Below are experts of layer 4 (counted from 0) of a mixture-of-experts language model. Rows are named router (the router's row for the expert), gate (a neuron's input weights, with its number), up (a neuron's input weights, with its number) and show model dimensions 128-255. Each number is 200 + 20 x the weight over its row's rms, rounded and kept within 0 to 999.
Before each expert's rows: "mostly gets" lists some tokens that are sent to it at least half of the time. This comes from a sample of Wikipedia text that the model never trained on.

# expert 13
mostly gets: " room", " glass", " stone", "ched", " plan", " roof"
router,225,212,168,181,188,205,188,179,179,217,162,190,214,212,188,201,192,201,222,179,184,193,211,175,206,198,165,233,182,202,168,184,176,214,208,185,172,198,185,178,218,197,179,196,192,149,206,220,227,226,209,210,220,227,203,204,207,229,194,170,202,182,193,178,197,199,186,236,235,199,235,220,207,188,177,218,186,175,182,204,190,193,219,225,189,208,176,192,195,206,221,179,203,192,211,176,228,204,173,182,229,187,224,194,220,171,135,221,200,224,189,188,197,206,219,216,191,224,198,196,182,182,184,235,171,217,220,210
gate0,188,199,189,232,206,183,212,200,229,226,184,219,204,228,177,183,202,202,212,218,195,194,235,234,208,185,216,201,165,176,199,244,239,222,201,222,231,180,201,213,222,211,214,285,183,198,222,203,229,174,188,214,194,182,204,210,209,190,206,186,223,204,189,204,164,190,201,190,216,196,196,174,190,208,164,228,180,185,189,212,200,247,151,176,204,208,239,167,176,240,195,162,198,193,210,236,219,202,200,187,181,204,160,184,200,194,209,186,208,195,215,237,201,239,224,183,196,202,217,170,202,194,222,215,225,192,198,205
up0,196,184,204,200,237,207,203,192,210,188,221,202,207,218,188,220,197,173,236,195,194,220,229,206,217,184,212,203,177,196,179,242,172,190,191,197,189,227,202,201,186,228,187,179,185,197,187,200,217,164,233,226,196,199,190,216,208,206,201,210,202,198,198,219,184,201,219,193,215,185,217,206,204,225,142,188,208,185,183,194,197,187,215,186,226,210,219,223,209,229,214,178,201,212,209,223,189,171,208,220,145,232,207,215,254,202,191,219,184,197,226,181,206,200,215,192,221,225,206,161,194,179,173,230,181,199,188,231
gate1,184,206,178,219,210,195,189,206,205,162,227,195,172,208,186,185,237,173,189,222,215,227,179,206,181,187,196,248,196,178,217,171,249,200,183,191,204,202,224,181,204,173,199,222,231,183,186,192,195,232,143,173,195,213,209,192,200,250,247,206,230,187,200,175,160,215,202,181,195,250,219,210,193,188,155,161,199,176,167,203,191,196,197,212,194,188,196,158,201,230,180,243,212,226,169,210,231,214,180,188,206,222,191,208,175,197,201,227,226,202,195,214,210,214,193,226,193,195,182,196,197,185,189,181,243,196,213,205
up1,202,192,195,216,165,202,215,194,175,213,179,211,196,201,203,208,163,210,218,202,204,191,189,204,184,191,172,238,212,225,176,183,238,178,195,205,215,187,215,221,177,184,202,199,217,204,212,205,215,207,196,193,211,184,231,216,198,214,197,183,183,205,176,182,191,210,236,204,213,207,214,184,185,205,190,183,181,188,203,212,177,185,186,234,204,205,166,164,221,156,215,196,168,223,196,174,194,220,187,205,203,211,205,200,217,200,205,190,201,233,179,196,202,219,214,225,203,155,181,201,218,164,205,199,210,228,192,171
gate2,176,214,199,190,273,194,192,196,190,185,188,195,167,191,211,192,181,181,155,203,176,168,216,191,207,156,213,176,206,207,194,159,197,213,173,206,218,243,213,219,214,198,195,220,213,203,176,243,214,165,204,211,179,194,190,208,189,225,225,218,214,145,204,209,225,203,172,222,217,162,193,217,211,194,182,207,191,187,199,181,148,216,204,221,215,170,191,194,204,226,209,206,217,209,222,196,212,219,178,218,246,216,214,184,220,214,187,214,191,235,221,209,181,207,204,203,212,192,194,192,194,230,213,194,218,185,160,226
up2,172,172,206,191,173,209,197,218,220,208,186,232,174,211,165,207,193,213,214,234,185,209,225,204,196,224,208,189,213,225,236,243,223,162,217,203,220,158,200,200,179,205,183,186,169,236,178,209,211,219,201,196,178,208,184,219,206,175,209,181,205,208,207,190,202,224,173,187,188,183,191,174,207,168,207,221,203,231,195,205,225,213,172,203,220,203,184,198,215,202,176,159,201,160,187,198,193,168,222,195,176,182,203,199,195,164,239,153,222,181,199,208,220,190,203,152,180,194,219,182,194,172,199,173,176,177,217,157
gate3,162,226,212,170,263,200,224,213,195,211,197,193,204,202,221,214,188,211,184,185,182,194,187,187,201,177,153,228,220,229,193,230,216,248,178,241,195,205,184,182,192,211,178,190,175,171,194,207,200,206,200,238,209,233,183,199,188,192,188,181,189,193,184,197,202,240,190,185,192,222,197,167,180,201,191,209,188,209,175,175,187,212,187,198,212,203,208,196,173,215,172,205,231,214,216,173,200,204,175,195,225,212,209,212,215,192,220,195,216,193,201,217,183,191,184,203,179,192,214,251,203,190,223,207,148,202,167,198
up3,185,200,192,198,207,203,190,223,211,168,171,182,193,244,190,181,210,206,235,216,192,186,210,190,164,189,209,192,220,206,189,240,189,210,215,231,221,181,200,219,188,205,198,190,205,194,177,248,186,192,219,220,219,214,186,232,228,200,186,181,184,182,229,241,237,194,198,209,209,227,193,187,187,182,176,204,213,206,172,207,236,212,203,209,227,216,186,193,175,219,156,222,166,203,191,174,194,204,179,213,228,177,177,171,200,178,182,231,180,222,190,183,197,241,208,164,223,185,203,211,169,209,195,234,197,185,210,176
gate4,195,237,220,193,222,202,202,200,187,230,179,203,196,212,226,202,177,207,217,214,200,174,188,224,172,205,193,214,246,189,175,228,198,229,173,188,200,190,200,202,227,209,205,210,256,173,206,244,173,208,224,215,150,217,181,209,194,181,244,222,171,192,220,204,184,189,181,200,184,170,183,220,208,200,201,198,179,201,175,196,212,200,197,235,237,190,206,201,184,207,202,213,214,209,210,176,191,216,196,233,239,212,197,187,190,192,179,197,200,219,216,195,191,198,206,182,192,172,214,217,184,183,195,213,175,219,185,158
up4,197,164,208,227,185,197,182,201,199,170,204,227,189,219,180,202,210,211,163,218,203,169,171,197,219,218,216,207,191,196,224,182,218,174,205,252,219,197,208,238,200,183,192,223,191,196,216,218,223,200,188,196,231,193,190,186,196,228,184,187,219,239,194,185,174,219,217,189,219,214,207,195,185,221,198,208,216,203,223,172,155,200,163,143,216,177,192,210,187,156,233,197,176,196,186,200,212,209,231,169,164,194,226,188,166,230,215,190,204,195,217,202,211,176,203,196,217,217,188,202,201,170,174,167,242,185,204,185
gate5,169,181,165,218,235,205,200,183,213,232,182,206,233,198,224,195,205,208,192,211,203,202,189,194,238,189,195,206,208,182,198,191,199,229,222,223,191,176,204,196,183,211,223,233,214,202,209,210,211,164,252,192,203,221,196,196,205,216,180,194,199,220,197,221,214,222,184,209,213,185,186,235,159,241,170,202,197,170,206,207,231,184,168,217,212,206,218,183,156,204,188,209,196,167,210,177,210,171,201,233,237,209,168,208,210,178,193,194,201,215,185,222,191,191,179,207,228,230,235,210,216,208,201,202,188,163,203,184
up5,185,154,208,179,198,212,195,202,225,236,211,190,231,225,199,208,205,227,184,229,183,182,183,216,190,210,161,193,204,203,194,206,179,239,218,181,214,187,175,206,212,205,224,185,194,171,182,198,216,184,181,194,199,209,202,218,206,203,212,175,218,234,210,217,221,184,219,193,193,227,209,217,211,213,206,220,193,197,207,230,198,193,220,207,185,248,218,190,211,228,186,210,215,197,200,172,200,183,214,175,218,210,232,223,182,176,171,233,199,196,211,215,182,225,184,216,207,209,195,203,219,147,196,197,175,216,180,193
gate6,212,219,222,165,189,205,215,164,208,186,214,175,185,170,221,160,184,188,225,211,204,222,182,179,177,232,200,225,194,167,210,200,185,201,209,211,194,183,219,222,247,171,179,199,214,231,215,195,219,216,207,199,242,189,205,195,209,194,182,202,214,154,208,198,199,210,173,196,193,214,214,184,164,218,203,166,189,187,204,177,212,193,175,201,218,195,182,205,190,168,191,184,213,195,178,227,178,207,178,231,206,209,191,183,178,207,197,214,172,186,210,188,188,249,222,212,232,216,218,144,188,188,186,185,178,193,176,218
up6,228,216,173,201,164,226,197,187,192,190,184,197,203,257,218,199,224,185,200,224,209,219,207,181,188,186,177,202,209,203,172,212,208,193,185,204,190,184,225,210,192,188,207,201,221,209,181,162,232,222,198,188,226,191,211,173,211,229,190,217,216,180,223,198,203,205,156,214,200,230,209,191,196,204,178,177,163,197,199,187,202,216,227,213,211,211,222,194,242,211,189,167,205,200,184,191,189,209,215,220,164,215,168,195,186,207,195,239,152,173,187,206,236,185,223,204,195,235,220,165,178,189,196,185,171,177,202,204
gate7,198,186,202,172,242,190,204,205,196,177,210,185,209,231,212,200,208,212,215,218,217,197,197,193,223,209,210,236,194,220,189,188,201,184,193,218,196,203,207,200,196,188,207,190,204,196,191,211,195,225,208,173,224,192,225,207,205,181,197,202,221,189,172,159,239,207,209,182,188,225,196,215,148,230,223,165,207,211,200,183,214,209,216,181,205,193,156,208,184,213,177,180,161,186,171,202,176,178,163,230,189,210,210,213,213,200,227,191,179,206,211,189,192,219,158,219,182,191,223,200,231,199,226,188,197,200,200,194
up7,207,182,187,214,163,193,205,201,217,176,252,182,195,173,208,170,175,210,231,199,195,180,195,187,204,213,170,225,171,223,219,216,224,220,167,206,191,235,202,171,166,202,169,223,225,206,254,173,199,185,182,189,179,184,206,160,205,228,199,186,172,242,208,178,177,219,190,216,190,204,206,173,218,206,199,241,218,205,192,166,181,163,174,206,190,214,228,209,211,187,227,210,200,201,187,199,175,201,218,213,206,192,171,206,203,186,199,221,206,183,207,205,201,126,204,196,224,217,155,201,187,187,154,198,256,231,239,225
gate8,186,201,223,209,243,177,176,208,182,215,157,194,204,197,195,189,175,189,195,176,248,179,245,183,196,201,222,232,207,211,196,185,219,202,201,203,175,197,247,214,216,210,162,222,210,202,178,191,213,216,218,209,184,197,214,229,166,178,216,180,178,166,214,186,213,220,168,217,192,189,194,212,225,231,203,196,223,182,182,189,213,198,215,184,172,227,220,195,188,209,199,231,167,212,215,189,194,193,192,189,196,212,202,207,200,165,170,238,176,207,194,220,212,192,212,206,219,201,219,204,214,176,254,221,203,189,193,207
up8,203,208,205,225,213,210,190,198,219,184,183,190,212,170,238,196,218,226,222,183,213,219,214,228,181,224,190,208,166,205,218,218,202,227,201,207,199,201,187,204,237,169,174,162,214,188,201,208,237,183,197,194,195,169,213,197,188,200,166,177,167,187,216,230,222,177,213,191,177,219,173,191,213,219,191,184,201,209,154,198,258,193,221,219,167,206,170,210,181,211,197,212,174,207,184,205,194,223,221,219,194,189,186,184,208,162,185,169,218,181,209,171,208,199,213,206,185,203,218,207,183,198,194,187,211,188,229,215
gate9,221,212,213,180,218,212,196,196,196,221,204,180,203,192,179,219,219,173,206,216,170,220,209,200,229,227,214,195,202,173,207,184,214,152,178,229,219,212,176,229,194,179,201,219,190,158,228,180,190,167,196,178,219,181,209,188,190,204,186,203,175,219,187,210,192,238,178,204,226,193,223,232,197,178,205,180,221,235,184,179,177,187,205,209,222,194,227,224,202,156,197,203,178,225,196,179,207,177,189,195,134,185,201,194,194,208,191,214,213,191,212,174,194,205,232,218,205,184,174,230,236,220,257,218,215,207,203,202
up9,203,236,192,204,188,221,195,198,151,204,203,193,215,189,237,189,222,228,202,214,205,190,197,184,170,190,206,228,185,217,214,201,234,224,166,193,230,165,221,184,186,197,215,224,191,214,208,174,219,222,231,159,211,236,159,169,214,196,187,184,181,219,213,188,174,216,209,208,236,208,226,181,206,200,157,217,193,188,194,176,259,191,203,191,225,193,192,201,207,206,219,185,152,198,218,223,212,173,192,224,240,189,184,186,198,218,194,179,220,224,182,170,251,189,207,195,193,229,215,191,200,206,204,219,191,189,177,195
gate10,198,195,206,176,186,195,197,200,165,199,221,219,192,193,217,173,175,203,200,162,202,178,162,196,180,184,218,196,207,204,200,187,203,186,217,220,204,222,186,199,220,207,219,192,196,171,247,180,169,193,220,183,219,218,181,158,216,196,183,193,213,194,185,187,208,206,210,206,210,214,215,213,197,198,219,183,196,200,205,215,209,173,173,196,208,187,187,225,233,168,213,213,160,210,176,199,247,173,198,192,187,222,175,192,259,214,193,185,199,173,184,200,188,222,196,207,229,226,175,215,241,202,160,213,193,187,193,241
up10,187,227,200,186,230,216,226,221,197,214,223,203,197,202,212,212,182,238,217,207,214,172,229,237,191,205,191,215,183,190,178,186,194,169,185,211,210,187,207,189,214,210,252,196,229,186,221,177,176,200,222,209,258,213,193,179,223,186,161,216,186,213,199,198,194,227,225,191,184,221,213,180,194,178,207,178,192,207,211,220,187,221,176,189,189,192,209,207,199,209,216,178,188,199,170,184,211,219,179,180,200,221,194,226,216,197,220,201,212,187,195,214,244,177,192,223,183,178,216,217,211,218,189,219,170,211,226,205
gate11,180,178,221,168,234,206,208,224,181,189,186,181,167,201,223,236,163,234,199,206,183,179,227,221,220,212,200,218,161,227,161,212,160,218,173,232,217,190,223,204,214,216,202,238,198,201,237,179,200,178,237,196,225,202,192,215,189,205,203,240,181,203,217,201,177,202,199,222,182,167,215,153,257,184,202,170,180,209,185,204,210,185,181,203,196,210,176,211,197,210,205,187,200,203,204,182,186,194,174,204,212,209,202,219,215,206,246,196,158,208,206,165,190,208,182,195,214,157,222,197,191,191,214,168,181,201,210,205
up11,211,186,193,195,177,249,211,182,176,212,198,189,192,179,169,208,217,197,224,178,187,230,212,217,180,189,185,210,179,216,218,219,189,194,182,167,169,207,203,176,179,194,165,183,200,170,201,130,210,192,195,184,205,200,185,210,197,226,222,203,211,222,184,184,205,161,187,202,217,175,227,186,203,204,184,181,158,176,172,202,207,188,194,208,177,186,177,203,167,198,204,229,199,218,212,199,200,173,205,202,219,166,189,190,220,190,194,205,229,174,183,191,191,226,214,179,182,207,220,195,173,178,203,219,167,201,203,207
gate12,223,141,165,253,202,224,185,189,203,195,198,201,214,199,182,211,234,210,195,208,201,237,183,211,192,214,206,216,218,221,220,191,220,161,216,195,215,227,172,168,183,199,177,177,173,197,199,191,202,212,183,210,196,176,228,209,183,172,223,190,240,176,190,196,212,194,196,186,232,213,204,208,203,197,182,211,195,202,185,173,188,194,190,203,197,196,244,214,216,178,199,240,185,200,198,205,183,156,244,205,196,160,211,201,204,166,181,185,245,186,220,233,233,196,223,220,169,214,190,211,221,194,204,235,206,178,180,219
up12,200,204,237,202,197,161,200,183,218,187,202,180,188,202,227,160,183,191,211,209,208,190,210,232,234,220,188,195,173,197,176,195,208,219,153,226,219,188,206,202,194,198,221,197,195,203,197,222,224,193,182,213,199,196,184,189,151,212,177,221,199,213,220,202,204,205,199,171,184,191,176,185,231,189,180,208,187,204,206,197,191,203,164,195,218,230,187,207,205,182,170,166,183,215,181,212,206,145,178,207,187,215,201,200,190,227,228,201,170,220,211,201,183,197,186,221,234,174,171,170,170,197,213,168,200,189,199,188